Below are experts of layer 6 (counted from 0) of a mixture-of-experts language model. Rows are named router (the router's row for the expert), up (a neuron's input weights, with its number) and show model dimensions 64-127. Each number is 128 + 24 x the weight over its row's rms, rounded and kept within 0 to 255. Numbers have three digits each.
After each expert's rows: a language model's description of what the expert responds to. This comes from a sample of Wikipedia text that the model never trained on.

# expert 25
router:130160124107166147118112159172136096143177147106079114106113137113106109138156137111096106091112125099103123144138093131108100129153119120093114161121125104136162151158144178124096154106138114
up0:124088119128089113097108158122167167143127122105129111145078130167100128122107096116115137127181110100077119152160145127124136117129134142137151140148109123128115106122126102136090124093149128
up1:126144143138148141103120104096119148087169121132114133149125129104118141146128138134155085070125137139123119063149075159160093132130155111159123143155081121101136131152144107111110124159126130
up2:166132108095159100125167115154122154120172156107139155118147120079099140171118151135142126135113130111095134165156122125150138116114092143132102159067118136105158140157119117120100158120126154
up3:131136127142142115129125158114154151112131181091108114149119079160127128137156119187141092146117078087130101154139158100178136114131137113138130086091134144134162114141100145097139124124153100
up4:111130138104092128096107111148137116083127133122135159104157094094072126132121112103151134140123133105128158103191100121130119080119098108130162186147113096130146138103096131118109151110080103
Description: Numeric table cells. Bars, numbers and minus signs inside statistics tables for sports, elections and climate, such as 29 | 45, −3.2, Votes.

# expert 6
router:096158129111161136121106160154147108131116151126140088108104107117106113093150131109112130121125125147106161147147099142092097101092088109115065150147094132130143147141164122141104158113135109
up35:136139149140132135130157122145126139164125155126130147114101076105126148106122127149147138136119103148141133114116130143124145097068139091116099094140097148114156140112114115124134119140131112
up36:123148098092149143126080108095170173116123150153126169139141146107088095144150159155131173119129106126168170132092129126113184165122158059128116134102101124142153096148144119147171138149141121
up37:113142105158140074112116161123146134132166138143130107141126137105165164157164108101110153119166122143137113166136136123107127158148111146092125118089140115154171148120096126108073187144127125
up38:125164149117146182108116179182158101134102147122148104153130109086116106124158095137135124118143136134099131141112136122132104155103100123185129159110123104148155105150100170117157144119133105
up39:153085104125123109158133123146127107129113098097154107169179118117136146096119192147108137145142129141159139097105146163117120159129135104121111149060159151143121115088083094120135119165076155
Description: Word-initial prefix pieces. First fragment of a longer word, often a prefix or stem after an article, e.g. un(sinkable), over(dose), dis(illusioned), diffic(ult).

# expert 50
router:147152133109155148103108167158144104092138164137123127108108094111107098147157103108100092107172131133096134141140101135096102106129126094090125158145084114146141153157139119124106151092079109
up0:096102135151136133114143175137153108166137096121140126149106123076099094106124150144133110110185142099118132119146139117138143121119147105136088155133141132122136092143137132070147129144160103
up1:117143147111162154169131123131159102101168127115116116106129127085081144136110176169117142183137143136156120091122118090133106097137145107137086142079087131161115133094105140158107128136139120
up2:135118088081106145132101144166138109127144131135137105114158130135128129094133125160105101139160129114178159111130127075112137115156099176104154170111158147127130120149124129187105086122112106
up3:141159129126170130110132160166146145159128110142148131132133133108150116125067119128148096131160114154121177128128132134130121113101133091130163124161158157127105154094117118127146131094114128
up4:160136117127120160170070181142143119112173103124129110112195157117130129083173134146112146094114108112102146127133071126151127153124135126105151151147165075114062120124128132133158137116135122
Description: Nationality and demonym suffixes. Nationality adjectives and suffixes like -ian, -ic, -al, e.g. German, Australian, Roman-ian, Syr-ian, States after United.

# expert 11
router:109140126108146145090094162136147095098160156128116116094109109119100103110150151101099108104151166137103138152142093127095103106117156106117110150133096125151154159153148145153108148112099104
up0:173150146084158082120130110162153119132136107137141125100131140108112119137154126140171111113116133151113163103129170141095145102102145079123152115127136117119166163162137144104137117114122144
up1:130100123128115110157155136113127063090125139102153137132081133152092144118153115129099134128141145106160143105187094158154146097164114165104151117087145111149176097108104121167084150169132142
up2:160140130132143143120180099156118119121142177140116136130135157121085119169118147117128137151094095134159179102131137146132140134143120151130098115130113144135137127156115110117124167171163153
up3:178126112103083140116086182126119146166178111152117150122158087161117112145140128070104163123140118152114156127126116109113106154145132097097128099122132168149128101149157129101132148109098104
up4:106140134107094158121137126116127117125138174133117129100109120119125133099085135114144142108128146149187124156083120145124126094141136145138132081151119122145135088120132110119141135165153140
Description: Prepositions and articles. Prepositions, articles and conjunctions opening a phrase in running prose, such as in, at, during, until, whose, the, a.

# expert 28
router:126161134137136103119143154162127112127148145076095137107075112113112128123136114128106106110127137157116123125168072130133105088115102114117092140122087133107154160156148127170117151106126117
up0:149155125147136075128110116117111118165122154123114079130124101153089098118174141138148115088152134125144107130134070138146113120157090103157109179121134142133134185144166124174162102107125135
up1:127130128152120095088127118129138119140153132116166131128115081122134111124156108133139149131127078120121136144148126152133220133142098138127113108139123144128086137119121117131166124118100125
up2:106156159125147098138148168194090091114117129113144090117101131105129126074125146095100164119165142139139121116122141118149114083126149157139105100082126138085152133136129106141123110113154145
up3:180089116119140101123108117112131135141182107076090115158126125130123085158106167158126090134115160144124149134136075180141132103137162085146126151110134115171164121154177144128119137115147173
up4:149142087142090085129150156097111121152163164139103129108109134122142085159123139146106097142129157130154113140128138108152165131129142135157145139143126164104142103107117117129114117132134146
Description: Numbers in tables. Digits and year prefixes such as 201, 199, 6 in scores, dates and table cells, often after a pipe or parenthesis.

# expert 19
router:143136116109159136116100155152151096127124154110158125103109095104107113109138105101110122149116127156098166148143099124103112116111122117124119153105115120131166149144140139151112152116104115
up11:149175162100171166148146139100128150112122130126148157188086126140164159106129129183147135095137154154185150122119172140115154151151112128123139137155130118165136148110143122128122142146152119
up12:098132111118119123130096152151125126102102159108123138130147156112156114135148129135126112112111132119134164102099169100099172107124136120077141073113147142087142112158078092134165139138124093
up13:109123145106102173094124131099114118151126133108155115164107111120107153167159139132164121077121121156133101140149141139121120131100190112134135122123122150127120138101140140109084110119110166
up14:144145142108132119099083151131107148115116119123111123132111091082121128149080140127155156121145152125145119144109145173078159080159102130106132123108149125132107093174126048100088159113131128
up15:115129141105104141122122138141164084102176119136142169130104171169144123174145095105130162096094127153090113168149135145122101152109130098081124131057155146122138142104092097130105118133125107
Description: Verb starts in narrative. Common verbs and word-initial pieces after a subject or auxiliary in running prose, such as s(aid), w(on), brought, make, due.

# expert 47
router:114117137099176131111102146163151105124105159133140108086102128111101112136141151107105092127160134127103167156145106169104104124138132099130120154115110098147150144145135137159098153125105105
up1:140128089130137096149129127141140128154145159105104099097117116104133090118147161093142151090168116121128131113126062138115105116147120111110124144095121166098142095126104155158121151127107165
up2:115105142133150082130132116127136100089110103106134126118163118121139142077122132162127144117120146132122117125142101104121160110133128114147103168144087129098111153123155177122098119108116114
up3:113121168103111170107131130156186109140134133128141122130125135139144168159099136148168114107120102113104149120142173125152107154127123164127131168125132132149143122090116125139124129078086160
up4:173121086112096115126127123123158147121146150134096096098130098133154136138157152127120096075158120108129129109156095119135121104127125103091104145132163096166119083096126135091156156139070152
up5:180110160114141135138114140141112074125153124174151145114137099127148098145165149154165136119148079125142134111189138125125152139112095156116118142122140111137152102127151099168123135094131124
Description: Name and foreign fragments. Short letter pieces inside names and foreign words, such as accented ü, í, á, or the s in vs.

# expert 42
router:154110151106149140098117150160152089108135158098128116104103127110103100137147116096103099102156138113104129153140096139097100106125134106125131158147089124154154169151131158155100155100098104
up11:108124111115120120146092128105137151120192129112134122134107157088087120124134154138137118149132108156104122146127141110136118099128130134099108152119146129132124140150104135123138096165122135
up12:128113111133115132129129136120131123089147147143120147130127152159107091143137108078180094121150142123161129105128154098085156129132161139143106134086114148129144146164142100138136065121116115
up13:116141137110149101106130117087158070135147145154145104096155124127136118096134114144122107144134129129197138130126093149157136127110155156162134122142110127137143116107143128124123189110128099
up14:112101190103127138152157105112144149108111113101102141129138143123138139103102175130088154099157100198123112104120141113121128142162116115122121114141160128154138143157119133118110165141185118
up15:145177134117165163121164120134081112076080145141102105150145115125142129119139124117114118131125175154104160139117128157113101128159123116149139134145119085118145112122124117124120132189114137
Description: Line breaks and headings. Paragraph breaks, section-heading markers like == and ===, sentence-ending periods and quotes, and common words like of and the.

# expert 7
router:112140129116146138119090146171149097133089149119134098090104113113102107116149144118102111100131155159103139157131083108106109118134122091107094148125090109157159154150133161133103142121098098
up11:145133151127108118105144136166113147099132119131110119135110154129107111151157164129097137137160100119144155154153155143141114104168093154117135129116147098148129103107090125149144180149146114
up12:105096136160150088102060069146153120144113151101146125183142088137118132116147147136152157151128143145126135134095099117112140148137152123125153151124129104157141143111105118136111127108084155
up13:120136112147135113131103147143142129113124132120150117109127179157137128146134154125127104119149176143115144191153141093148178089138162135122169119094118122158155106129073099120101140142148106
up14:131123077114125121118089133113147099165150132129142135086120097106135121126117109137143122163116140155103166134117124127109190136131143132098112108100139133144149154105122149115078091149093116
up15:163145114119148144077138129162115105151148138130122101115190140132146160171099110120127149143169129142110114141195140115131106148110089151124136082115179126108167155118119138166108130118136129
Description: Clause-level connectors. Commas, periods, table bars and biography verbs after a name or pronoun, such as Renwick, | and He was, wrote, graduated.

# expert 46
router:102080121102154149109108163185144095110156151107111100101101156114111110127148105097103111097143126172105106148153099118099111111129150130100095154132108131144167166154122126166120152106118097
up0:090111111140126101186086123154113129120138122107126147143103126091124083121141153125178149130102115138168135131129134104105128084107157124135120093150125138112145112148153158128124174143179090
up1:127140089087132134111109110102121161140179116108151136126150161133118126115175090143147115115103134161085140120105076080144112138130158094140155159094157129155149112120137134170129124105125141
up2:128129103143139145163100178103121110093118087112160153143099116099092117135147118147124114136136129137156130103160106142126107133101116111110087148098133089127103138112131143076130105130139118
up3:085107099136084181141110167112133149102128097155102140107148079135133124147137097128163141099177085152085166162103131102159158084106154112102126122130101099119137129131108127138125109071128140
up4:106124118161133110136138161141083132128131141127141093133120150135179124101119163089147140101139130153116119144148110131113117194127177142115114065111084121099139107141120155120131175149137091
Description: Digits and symbols in data. Final digits of years, scores and quantities, plus coordinate symbols (°, ′, ″), chemical formula pieces and non-Latin characters in tables and lists.

# expert 5
router:148097147104154140093133156157148095102134155103127113100103146108094099145155128098101108096163160132109117154139092133091102102120106110157134158134094126152165156156148146135108156114121095
up11:103150142107128120123141127125100101134087113133115126146116155148125154121142106128115124132165065139138153104118107108163081131140121113110130157131118116076107134100121106145106185074102117
up12:145137135102120146050085102125126137113129126104105156140136120119110099115126141170142096116153162134166103122150104154122127116151139137130129109111140112164144154102160144175151125100157110
up13:117102134148108133126072132133128135109115158151150144156153126153137098161156107125093116124112134114165088159119131122102132141118155100111152109133127157116148127124076062124084168133108131
up14:153134120151121120115140129120155125129113220131144107100151132136151154091113178120123116156131139094085180157158168170145126116114159121143136110143091168152142138110132099130138141157157111
up15:126136086124118070129106120098167121109153129117143094131104125099120139162150129079152114155147137121096149130139166076126186148129116115133142162094111085118086139146119161132097180188157109
Description: Word-final pieces, year digits. Last digit of years after 201/200, and closing word pieces of names or terms, such as 201-9, Mc-Ph-erson, sensu stric-to.

# expert 37
router:146139154107148145098089159172152097106166160118119109097107138120092096120144103095101109117148147126091111141151099142101103108105124115111096158132105137147156150153141140155113153114126095
up24:098101155089131102123112107172107124151127160112132202087183123132079119137135107090121150136122127157117124168113136177140118119149149133127163125119158148123131126171119133117109113168155156
up25:097132131138129105127109181178135138146150115082138154160166105104147118116142139079113148120118127153160131128139058122098135109156099124107129169116125174161118125134117098164125144083135145
up26:184125151138156094126096127136147110127166133127128151095098106125146133097169102109098129119100154081174119096104094149118161143130160130152131110103170133115120124121122110112099152140146113
up27:081118099129155136126138125084182151137096134120129128127127080117130099180097098145160126123121091104105144134137084064107137137099101145119129128121134145150142136111100145138144126105133205
up28:085141096132118101106115144139157169129153142146088128132150147155123097172124126121135112136198126144082146152105150080123148126124119103106122119133130133158148104125099134149125169138172116
Description: Green tick, scoreboard cells. Final k of repeated Green tick in voting tables, plus at or vs. in NFL week headings and word endings like -onent, -actor.

# expert 17
router:124111138103145148110083163166143092104158162103124099101105137105107101140149120103095103078152153143104121160144096130095102107114133111131132160137104121164159150154141153154107159109138104
up0:131150154105150126170106154122142128137110201098120105150131103128161115142145137164157103113137126144126114102118143152124132144155123090099107111150087121147108110102120100176132159189143122
up1:129126118108167161152118101159110152131104095108125136107145139132104095111168100119183106092072123109120132127168131156123117109130122143142157151135136113124187133119103123117151134139130113
up2:143125127157118128129120119177159152132124143120125174123137133120164100151142114154118126134107107141118161079122133100112119204112105129101160110185145111113113132128172164102117114136143127
up3:111130114121103156142136142098110106088122139105104140081177129057142162129136116124108134092127143119095156121148079170117124140098127124133165150153105105172111151093175113080082138151134125
up4:113091131094142127090135140147137101082121145107164108105176070110164111155146121122159166104105161137135148126135103171129113109139136088156135154125134142111114179158139114136133106129113121
Description: Table cells, mid-word fragments. Pipe separators and scores in sports or results tables, plus inner pieces of chemical names, foreign words and Greek bytes.

# expert 63
router:141140143112150144099092158162146096117128157118107102106101098109106103115152126101102109102146134158111129154148096157101099109096139114140077152165103123151178150153141130154112151100103112
up0:147168125082130113133080138101127113091140094089141119140128090123126185108156127146096094125130107134170091091148119122154103133113119086133149098149149094142148110146172163141116142108081125
up1:131130145099182130107122164123092103140138176102099111118119125110104132110126105133128133135111126105166133141115093130148128099138128128139070099121180126150148109151102119160136185131112149
up2:128163099125111131144081119182161174109140169149143143130147076102134110150105127134105125113149135173140142140101132149119161161141128086123121132117165141124119126140142081136135126146122167
up3:109138134103127157121154157164141148135095141118119104142149154127140148134122188122111106108183166121148143124113122186135097076134113149123133114167148095131136127091121125147139112130123122
up4:081159085133143124102158131148142109126160166114146118145132096097170140083126116135108094146106154140138153153148077123183138153147128089154139132122119132146154111140074102189131102130115137
Description: Noun and verb suffixes. Closing pieces of common nouns and verbs such as -tion, -ing, -ed, plus nouns like information, service, due.

# expert 52
router:094111145108156133104109166156142101107135157078084124105103128112098104153139117111090096091162155147103140147144105128100102094096128114137091153116102121138152145154133149147108152117113099
up0:127151124106094123111126113144141128106142130126110171093142139154126104132129098157137116130135131129112134124098106136119127155153107144139197125159176159141150145136085107143165157098097138
up1:121110165074104159127135150110066146105153123136116126146123127111138160124130122138088143119129106095100082109118075125142100157141116109132155133168086108122116170124128131106124134127124134
up2:130155114106133139108127106124121089136138164092178111088152131122152155151119116092129118094164134134116141130134087155128105125088150136117117151131107156121079199124170135152162163109101136
up3:116124079134119131157093104133161117138092183113135094118109167099075140149140122149102124127127158174139127154114123137142175104100135164093106145114140133129139111117053137141109135121172102
up4:106123130118161122123156168145103114116156098122141091151138115128144106120100112128148102083183110147120117118117139124097148063104141141139087122186107138123137146145091126146080135127112163
Description: Foreign name pieces. Inner syllables of foreign names and places after a capital, such as Beijing, Madrid, Balázs, and accented letters like ö, ü.

# expert 39
router:125137136100160136103112152151154095107101161107082104116102103114100106116156143103100112094175136157111139145137104143097104114151158120157110153164099123146159155154146148139105156118129107
up1:130139161131103164143133044143147157142133154150121126115123152148133086127117121131108118116130113125094096137141090096106136167128128124150142123112099142093161154146141138112159133122130095
up2:111111132144135139145131164100142113161080123124138123103114076154131110126136105103144156118089111155147131147100136177129061101123152157129093128158151149113178089151112154085144131106143093
up3:121153145119138125113134129139102062146133121119135116121138148122092130135110130112127158164123083173149150157130102115115094104138135178137139160151136131065174083106113122143142145078094121
up4:104104162104132174167104142151167092123133158098144121109147125115158139082118110118150111116110141159105165160182114154117095102153131095118125132149102141150101106165166091112136163092116135
up5:085135133132156101108146157124158140146111153108147104159154162104110130109123153115134164115134111113160114136150176149113133124149166113130127155088125063119096147140119112144132086121174141
Description: Closing brackets and quotes. Closing parentheses and quote marks, mostly right after an acronym, such as (SEC), (FRA), (PPP), "Showtime".

# expert 56
router:111139124114156137131090147147153108122097148109131097099104137099109093129147110107101101139160145130101094142133104140099112132133138099105060143119110110134144153144141099173114145137098116
up0:118137100157104119105096171104115134122101125179115147158125144109112145171149119136130094106136122124162150109106150141142116115088104106106134158171129139121141146142096115140069124115125113
up1:140136097126127103147117113144114170112117116098112059095152089151138145143175144150157132184147109109148106069118144093135131147148108129116119133134122135110101126146125127120165150148118151
up2:113128091124117120104137146132114129145163129109145129137103130129096152132156124074142115141110123127113126174198151134133159125142101210137110121117110148148097120129088100199147179194099141
up3:126207080150104107140112136123165100107130137127137100076147120144143168126117115098155109183120114145133141199108149129168171109156095132146123094140110062153153154149123132116115163135120122
up4:142133126164160150127139137136119101142148096148132123064141135123115162124119099119141122129128138107112092111152111172121131184140159142132099138111118112092067121110093143172114116152141102
Description: Titles in quotes. Opening words of quoted song, film or episode titles, often after a quote mark, e.g. "Your Love", "Don't", My, You.

# expert 21
router:157134142107161139094101156170151093106173157130138108096102120113108098131151126104102103105140143110108155149154108133106109111090120103156144152140097128161160151153137117139111154116077102
up35:126151109170094124129139137134108083100111089144162117104091130090114128089138102098100143160096063130167180122137095134120085119094122116151142109123100149129125105143128110164127151119154152
up36:126155147116156138155112135140171155166155102099164104135127120133170088131118118161149146157100135110111180077108117137159145110108144103130114138147143105118162123102105094130148141082140128
up37:135176104110144164111129129121120112130130170155157149133101087061218109092146114149116113150088126142147158145124138121154127139137146101157152140157165113133127124116081093135130100137115109
up38:149114127104179164159095102137165095136139127099170162142111073136155119104121146110149094103145145180146108095081127146184105121120100149109121112122115115112149114090145120169153101112142109
up39:123158151120119126111126109133159114101136099123126122134142113155147120151101111119129114148116152151138152117160156125103170114134132160115195133136131142144137173097113141152101117099131157
Description: Rare inner word pieces. Middle pieces of technical, scientific or foreign words such as ph in organophosphates, cul in cardiovascular, ematic, phil, and URL slashes.

# expert 54
router:122129157104154150110128163160146098114145157120151119101107144112105102121154129094100113112157147136111123160144098138097098117117115107129135155131101134159164165150140109150110156106127100
up0:156097112126132197132129144133142135172138117160140139141110124129128134118097170132169096155127123123161130124130152125153131116135121159091105174136172136118080101115129096117123158162100095
up1:156121106127113160100102123124103131127150168117108096134104113119143139120165101089133098117122116129128128146161105112136134112145122130128092163123095160126127100147137151126125136175127126
up2:094146153129102122109163127116132102106143133136174073149106115135159119124143139126146122153171155117127151144122111159154153124119101138117120134125114128137161164153102138129124174126157170
up3:124158137114106136088147145126117132118131145124163148135114141067114167103119108122186131127130115082144099111091143154159224126132104094096153159113130122111147143131096133137113147109090115
up4:110126116138153116142139129113174164137122125188123099131121119106159148069141154147158174131092137129110154122159096113068102100119104135115090127090112163115112084116131087132134148099146076
Description: Line-final periods and parentheses. Period or closing parenthesis ending a line or list item, often after a year, plus final pieces of place names like Mother-well.

# expert 60
router:159108134084156132091144143129142096115156158144136109091105094089098090127160158112104098124126161170117117137148111149115104115152123116165122156093100128154139136151158150159106159114087103
up24:179137140154066124107146124110105176126084144099141157129132114129094175121142117087121111138165147137107120171119138112113093116132104137091132143142148141146146086141129120162099168141140152
up25:083144137156111134136072127138107114156108076111147152104106121093146110137162089097154131090075145149175117105112107147108129100127112111141178117093141156104136144099077094114141166113170141
up26:165139122121121117144127182151104100152155134128139093158131114128139128087134118128099105139142114136112089078122094109152129095127135103127088122141146093112122140192097091122138129090153120
up27:138128125121110068118068082140198151147114119096137097160143101114109118139120157092148126146131161142127169144114149120112119107108137138138108151100143146134112091119153138131077190114133115
up28:136106134126171129141149157178165103166145166174146143121139076159120140114109130150127112145113123094122137112125177128132108048116141113091112131159161109123137116107134149125127090097148121
Description: Foreign name pieces. Inner and final letter pieces of foreign or transliterated names and places, like Miam-i, Tuls-a, -burg, -ville, š, zh.

# expert 43
router:123160111118155142128072144145139103105137150105132089109107121121100105086148128110101099109148149107109092145150086140099106110166104118116097142110100129156146175152137149126110139107140102
up11:106163104168117114133104134130112110128134129139115118133164114122137142112133143149112125080145128150142145137137127111138150092167151139098133122085145105154124111136104163138109120110148112
up12:087143108145137124108074141103089147166127097123133121139098135102164161090122154100139097167120170155081124154112118116123173122132153107094150105138133161134132122125110107142159112112102100
up13:118146119174124163145105127083116123099114161154120144128123124080120138181140143132144181119108150104137172127163133113125095139139096119118191116092139103127135129146081116115143131148115113
up14:131117170145097115117176139130146079120136125145111121115139121138108147148148097129158117135146165138115126176140130122144122146164133131118112144176094142121066131113142116120121098107143138
up15:143113110132148157116096117160097109110155129135138129193129102120149073112135149124115122122103141137132140109086119094174170127116117116084115150115130126128113127126140135121132121123139111
Description: Table pipes and list breaks. Cell-separating pipes in tables, plus line breaks, list dashes, opening brackets and colons in structured lists such as Produced by:.

# expert 51
router:121111138102150148113096162167147096089127155101110093097102142113104103134156115100095093106166159126112121144149096122093099102120128119137125153145102117151163154153149149155103155112122106
up0:114180112160089131095127124146118145114100132070162143077131120095132142154099113121118112113157087103115119142104088082143163126099151113132148145139141092125119128157159105134175165102097111
up1:123105112135096137146138190135114114125095172137098135156142108157140147164123121131138144144154125125126159125137150151106133127139116119132158184160140136114121167133103093123094137111106146
up2:096180132135123087089167158143139123132150122128133102156092125154115138164195115123141099159164123109120111139126156126128115135171065133127162096146113138139119110154153077121116133098124110
up3:097133150100132099120098161098128107118110139108120156170142150129155128079146144142124077143128145154096124139137119104135145095132141108125159108150106142129121097138109120170128147153098095
up4:119134136126190140115114095121127165122089124081139162100091118130118120128135141129158114072126104110127156090143118134151143138142121143097140126150097115161150153114169158156141112114145104
Description: Name endings in lists. Final pieces of names and Latin binomials in lists and tables, such as Orthodox, terrestris, Mammadov, Connecticut.

# expert 13
router:119121152106154143105102149154148105112146153143126126102108122114104106147150123108106106084175121144110153148148116140103109112087168105118103148166092130144148153143131140155105150126122095
up0:146117134128075149112137201143145102145111120177181113129137138109135134116120110106163107144137100085089150119154155106146151129141115139132141121114117115175093123152155097156146150090124165
up1:140134137097153129083132153084103094070157155118103129172138080167110116146135125128087099144180125114132095122120117118132108129078161115115151147131159133116100132145092095140161176141125178
up2:128167116084140138143096153090145114152134105129158108138121117129118105092111127141115099098079118158122136128077076107125135123124159115091095104067153094101119124136151128128148136115167139
up3:148098113127141106129131144138162122088162112108118126151079105143131166149098116133072134118135097116107133145138163143118134138135137119190121138120158138098124119132112148165125122152128114
up4:137124144134101114161144138129139150129134142125132150138135150094081084110157116159124132111145130125130109137136132095117105094160120097122134098126087135123126098130172125092141128139191119
Description: Adjective and noun suffixes. Closing pieces of technical adjectives and nouns before the word they modify, such as -inal in gastrointestinal, -tional in functional, COVID-19.

# expert 27
router:144075137112148142105083160157145090099138163131090104106109146114107098139154134094101109100155142090116119152146094138103099116143120106111147155155115118128155154160135110145118148122091100
up0:113147112151146113134181129127083147157096103107131137148115106167097167129104126087163108100100188111146145142142119119127094113126131083146141147106109075132117155127125127111131143176172098
up1:102120117088140121120117121128142113143141214125165116139149166147134102115132113144102104156119117110150099137115159120168126099114108100112163174133157163140132158146165118137131127119127076
up2:134137091082131138179084099109131077114104172122118130116132136125166076124120136118116105131176130128128113154106084112106169145128160146120142111164106140120113160096134138091133152115092121
up3:134149103139131096148148150138125112109198145101142166140130109096105093143134162107144104141137093157122122118103077110127123139135156151097137137144164114114136177150103120154085122142143173
up4:119093119140135099152103120142147121050103132141108121125120111105134123153143143161143113143134107072121152124141066103133159177131146120065164163117123094148141098115116118086140140109109107
Description: Table and heading markup. Markdown scaffolding: table header rows and |---| dividers, === section headings, and separators in citations like pp., ISBN, em dashes.

# expert 24
router:075133129119157134103089157159147104143121152098098132087114152121115108109147125109113114147131141158118152135139108139105109102087133114087141152113097136156154161137141138154108151122123109
up0:114144099110119099106117121163139146135182131163142145175173148111105125107132096106110119092129129159111113149101106133080137157156109118130091114052122122147146147174107101127157113093147105
up1:155140152112147146110099101145144083120090147118113141112098131173133127067161136102126122128148124143134101111108157112101122187075143086106086109103128172103105143154159114110136109107145166
up2:105106113141109129088086073139138148091154122141108145140129159132158146144143170154093137142139158138157107134092092128143116154148112113095133114110120125159135146134079124088103159102102120
up3:081148133160121094129124135107097125123121095137152100096139132139125158079102115135100129117115127113152113144120123153143181092102110126106154113161133080109136162107176127167135134191104094
up4:107077151138142102177104129082117153096112114124125173176110158120143136178194140099120079112139107123136129138089113112138152121096143127129166116102108109130155117135128116127110196146136133
Description: Prepositions starting phrases. Prepositions and connectors after a name or noun, often before a date or the, e.g. in, of, from, (, &, By.

# expert 66
router:126126133106149142102082162164141096126136150103152091103102082108105104116154128100103100098150145151104130149150094142091097099108129106141112158149102113140155149156146137146107156114109108
up1:083150111101139106106155141134174104145127123075152148159140095096155089119136111103101159085094122112091129093135101144135159114143146089111111103139125127108157122136153103130109160120124155
up2:102105098143152106152174155144121150147137122136150127104132113170128124150134085128142161155115119124075129106123121154135097120166152112156131091135127094121182139150176136169109134136093134
up3:127121113069118111072106122166124170143135150130111089087148120130119122124142099087114134133097157120132135130106114154083096160120106113145136084131114154092148096133130130101123148117126108
up4:115126116076148116154102111154115096117153114081108128101140101162121133113143107116116130113121104136103083111171112157124092121101146118127205167124079139118135145131148115146142111161136152
up5:112144142118124131152156150128131154156147131135133135175135129114114086125136128128151116178136145115123144151092162139058136116157133120143105184130182112113108112108118077122147150102175111
Description: Common word pieces. Ordinary mid-sentence words and suffix pieces in prose, like career, season, later, -ent, -tion, often in sports or biography text.

# expert 65
router:169125150109143132108140150141161115138136151149138116103112134126105100134144135112103093116181165159111141159133098136110109122124115092126071152119124083157161149148128129145106154106083111
up11:119132139101142115127128144141093094118116153158110183129143155104121148149129146069133109126117095162081121160121147124130103147166137112140116189125114133125107145152169110160112174121121109
up12:127126130133128181122116138101108096151087114104125129115089149083084117140137120130157110073129177149129124117107118113106133176144112133150126104170135144138094155158157091139126119145132169
up13:165100145131135100147123143134119135166123149126120103130094125125155098125121128120133149128127129171124129131111117153140110115138107083151098161128092117146132113126099104140104134077106094
up14:137130142094140112104166138088147093149100107154090107078145134110139136116195148145121130143132154117105144151131137111114109157120118149141111161094105107169126141114156116133118136130098174
up15:107141132133122174172127143168116138105124167125122151106115126136136139101104111136126122088100100150168095126093114093089125145136171122124138137135087084112102146109096086156086158166154145
Description: Capitalized name endings. Final pieces of capitalized names and acronyms, such as ce in Ace, ansas, FA, BC, burgh in Pittsburgh, ats.

# expert 34
router:154143146089158144116084142173162101130142162127124094095109116119101109115149156109115098104135140178117129152162113158102109121093143114143157152173097111147154142158150126149108151120146113
up1:106114099143119124123062145139092123124116168117123111128113097133110135136114127116185143138151112115109126145131128124119134158118190120152116080179133149139110117134118130100105141091175157
up2:103130157149134146159123155135103112099105146145135129106135139107067133119135126121108106131110096144130114133099205161119124124148123140077128080134137117119120140136129088135153139167081150
up3:133128134084132122168076097126151173171143124117177102089136109100154092100085115124142126136120167146152106091140141132123116171097154126109116130138154111064144090126144104119125137128133139
up4:176128112124172135165140130168165109153166123128135109122121081132122146093118101142153150108108138156136114103133123137110112134103107106145102130149156086127113140196189129148088143096119127
up5:136104149144136158118145126137122132119066137145149092186093127121162142135102115145147140119139114151117087152098179142118107145108165148114113121160135167161085133130137145169126152169135090
Description: Word endings before conjunctions. Final word pieces (ting, ed, tion, ely) and commas or "and" inside coordinated phrases and lists in ordinary prose.

# expert 15
router:171137137120159137121101159145175105119105146118148083096104117115091115131131114089106118117122129172093113149141080131097111123122111108154128143135114088128154157149151112135118151125105110
up11:125133134143115123146130105159144189141140144127142104153097107136136159127122113128123143096122123118137110139122143054107106140115149125099097192126112147082107128102085107102101116120112135
up12:158139100114115145124085116151129159146107144114156099106124100114143158130071119141139146156123123092131131168158118103096135129152142136104159115115121097123132131114085075119161165122103144
up13:136157112086120154180126129100130109116126181114128136199117092129154155168125118124135154147110136128114132115103138092113159112116114181109105137133135087165141062088163125178139135140110136
up14:138123153163156109133147175108131111129123170153122140076127115122122149167115146170157124156096110147145092152147092075093143122163142124126149154108157113104159146153100123141116131119091148
up15:150118096149092129121124098167132131142141142135080137144085129168174153165141147125084143140155156154092063099103101142148094089105128120132113143178122115122124152116084144102151123152116103
Description: Verbs and verb endings. Finite verbs and auxiliaries in narrative or biography, such as was, has, became, served, and verb endings like ed in refused, trained.

# expert 14
router:136091132103155128107121152135161108107096142096119137124094120114110101113145126107111129098143128118094113144158109132097108106153139075118129142136113129138140167172151097143123128110122117
up11:116155162107137112114118154124155136070094122104151135125125111116125140175110123092124147134099117141142091110106127105147129099156163140138138113111137086132099101139098113107123122116141152
up12:141125122123150147132133144140141126144167125117159131140172183138145090109154132119094161108127155127139143144104164055106159130131132136135102124107146131121115142083153146132126127067150114
up13:114148141115120186147146136116122140137130136119149134127114150094122148136162101128114128146144121139111114103131100079102129109140166136151138125164093163134111133102127124095103097073126168
up14:148119160157099145061112165085096112112124121162121104164154123174115109128092132132087146123118110096134143124148099167135114092134145102144167120107156147134091133109164147126109147125135131
up15:126133132145188113162102136158125127168118104137120116115093120094145132098110098108146068137150171122097118068115110107149124121140120147125100147125110126126086059127142116119121102130138163
Description: Paragraph and section breaks. Paragraph breaks, sentence-ending periods and == heading markers, plus the verb or token opening an article's first sentence, e.g. "is".

# expert 2
router:132090116105132149100081149150135109074128158120139085108114114125104081135153106105103099127158127121119094166147110127094112113113126114139099143157093160140166157152141107144116149108107101
up0:118115116137102155151132141101123158118100105119123102087086136102119164170106189113124113135121163147128138149132148115141080124116141165159141105130100186129119125109160118110142128138118121
up1:082061128099142119123093111087101140149146171131112145152115149144117140094112145128109166141152108093133108145125156079115095131129129132111121115126125155121128114188115084150107144177134125
up2:133135106106107127170147135120154087119128152161154134133084101132128102128139114139134106152101100183103103136143121158126112113144140145139095142117132096099121149129109132126144080125107145
up3:134146135124135099091108161137115122076138100133102130141139131140117124138142137126109139094130130134131139131152108130103155126170147139109139153088097153158102126134170154113120122123169114
up4:113127112131108115161100148181118130128111149100180101148141130097111147124151122174153148134144120127118137124130162105102164117127166106109123147112159090169104138109120133117105137098134137
Description: Determiners and proper-name words. Articles like the, a, an and capitalized name words such as United, National, Russian, China, Church, often final pieces of proper names.